config = dict(
    n_layer=9,
    d_model=448,
    n_experts=32,
    experts_per_token=4,
    d_expert=96,
    d_shared_expert=0,
    activation='squared_relu',
    moe_layers=[0, 1, 2, 3, 4, 5, 6, 7, 8],
    router_score='softmax',
    normalize_top_k=False,
    routed_scale=3.47,
    balance_loss=0.00547,
    balance_bias=False,
    n_groups=4,
    groups_per_token=2,
    init_std_router=0.0186,
    lr_router=0.000394,
    vocab_size=14690,
    norm='rmsnorm',
    norm_eps=1e-06,
    tie_embeddings=True,
    optimizer='muon_variant',
    lr=0.0111,
    beta1=0.95,
    grad_clip=2.0,
    batch_tokens=[32768, 65536, 98304],
    seq_len=768,
    train_tokens=339200000,
    steps=5217,
    dataset='wikipedia_en',
)
Below are experts of layer 2 (counted from 0) of a mixture-of-experts language model. Rows are named router (the router's row for the expert) and show model dimensions 56-111. Each number is 500 + 50 x the weight over its row's rms, rounded and kept within 0 to 999. Numbers have three digits each.
After each expert's rows: "gets" lists some tokens that make up at least twice as much of what it gets as of all text; "mostly gets" lists some tokens that are sent to it at least half of the time. This comes from a sample of Wikipedia text that the model never trained on. Tokens count by the router's weight.

# expert 24
router:572516417487442506468500524494549495436473555544495528461479545568553499598433404454555536485576542474532471509499428503496515535513534505460561492447534518447412532430
gets: " of", ",", " from", "os", " de", " K"
mostly gets: " from", " of", " de", " +", " del", " trans"

# expert 4
router:457462478490476438488466545450488424523492507537522462481519560486538466574397560507515513473442450476479491506576488531570506520555551434515494522525544446471575463497
gets: " ", " |", "0", " (", "200", ";"
mostly gets: " disc", " −", " Swing", " video", " Majority", " Th"

# expert 30
router:498495494530488500593520507454633489376590503461542442453551503445541434552467545550495520516533450495484593475489515489443483496515490547413578506524466518559455544502
gets: "-", "|", ".", ":", " it", " he"
mostly gets: " it", "-", " he", "born", " Coordinates", " Genus"

# expert 0
router:484507496446487428527539578464574548401540557582441521463460507516445465525515458426584489440533506538491505536579527513495472519466488564525508542592449531428505498478
gets: " |", "6", "/A", " later", "ut", "m"
mostly gets: " son", " York", "/a", " Har", " killed", ".S"

# expert 16
router:501467481450481535502538485492498503443481548406518511537520492507509505398614510383559563560472512578537561494552493503494520563509466542581592455514527522514551474526
gets: " and", " but", " which", "'", " who", " or"
mostly gets: " and", " but", " which", " However", "'", "187"

# expert 31
router:407529501474440486462514467457608567431425581513541532455583472435586483493447454408421478502466524531536461391495463480408515565476441428554414538526485567546486519443
gets: " the", " a", " The", "The", " In", " an"
mostly gets: " the", "The", " a", " The", "In", "==\n"

# expert 25
router:549506556476567519562471572537450468490436528478531478591511522541511510477574419463505498530479520486476570543440468535500564502507556540489476554493473462614508555445
gets: ":", " that", " by", " with", " of", ","
mostly gets: " that", " by", " with", " from", " what", " same"

# expert 23
router:616474522461481458412495583461522565491528523508533433447515408569540542470482526456483499618533511524556473429568513541535522435457431585575521497504565461540480575390
gets: " and", " was", " a", "°N", ";", " He"
mostly gets: "°N", " built", " married", "°W", " opened", "°E"

# expert 27
router:507560485487487473540456472416569585522442498538495486482614544523483548595460510498513488462489454367568514461572546548479458554481467549511489455450463557530481494543
gets: " of", ".", "0", "3", "2", " N"
mostly gets: "°W", "American", " ab", " During", "Am", " Clade"

# expert 13
router:487512528407497454477523473559484588544485519526413572564539546464446467548477499450540514497576484517450481532416492525551438505452558512515454468501509481531499553507
gets: " as", " for", " on", " with", " also", " is"
mostly gets: " about", " including", " well", " such", " being", " than"

# expert 28
router:525454444514486475508563478476554486502486584462540453422534491488459476491520453471555536474581557437481510577463460484409459585476493430450530457482539511570446541524
gets: " to", " was", "-", "\n", " a", " is"
mostly gets: " had", " long", "He", " he", " through", " States"

# expert 21
router:539443572546514490485367422491580501607459549547540407477506459475463480526552503518567452541583539482468581512539529524488347511439439510479467518537537532566478490446
gets: " |\n", ")", "1", "\"", ")\n", "e"
mostly gets: " |\n", ")", "\"", " e", "]", "\","

# expert 1
router:486449486460450535505517489471425521518430527530477486520519486409404537434480502490529431415417482469590553466490501510517500500624589480507451417512404456538493491533
gets: " \"", "/", "8", "\"", " un", " P"
mostly gets: " \"", "/", " un", " '", " Un", " ["

# expert 29
router:454436397528530540542453521437533497470654546515477516598429431441544555494507523522455534575556564534433511432543543587557578475488489443444519527504526494488522438471
gets: " ", "-", " the", "|", "\n\n", "The"
mostly gets: " ", " Born", " very", " Democratic", " Died", " Republican"

# expert 12
router:457462514470454454501502464477521555531487560526558476444465457460472580430457470451556438519473426488598441412475491475526434504552535482540565587555523488507529503439
gets: " |", "199", "202", "===", "9", "2"
mostly gets: " York", "===", " league", " Play", "189", "Species"

# expert 3
router:479547573558468475504606533491474502505496525467450485480575545495473493537450539532512408560524524527563569504508573400410466438432547535452512488468508560473536507487
gets: "-", " (", " \"", ".\n\n", "|", " to"
mostly gets: "See", " '", " “", "SI", " Synonyms", "|---|---|\n"

# expert 26
router:484507480567517448493613503488453494461516445442473481459545563487611427541463474431549418623551621440494506503448490530525466514494464490467521422460371474429585516507
gets: ",", ".", ".\n\n", "),", "==\n", "202"
mostly gets: ",", "==\n", "),", ").", "===\n", " ==\n"

# expert 11
router:506473399460469432455487514570536497584518427497449503487451431522502500562561532477510572476533497461521490590534555424490437590495516512421446543480477517499570497440
gets: " in", " at", " for", " with", " on", " by"
mostly gets: " for", " with", " in", " on", " at", " during"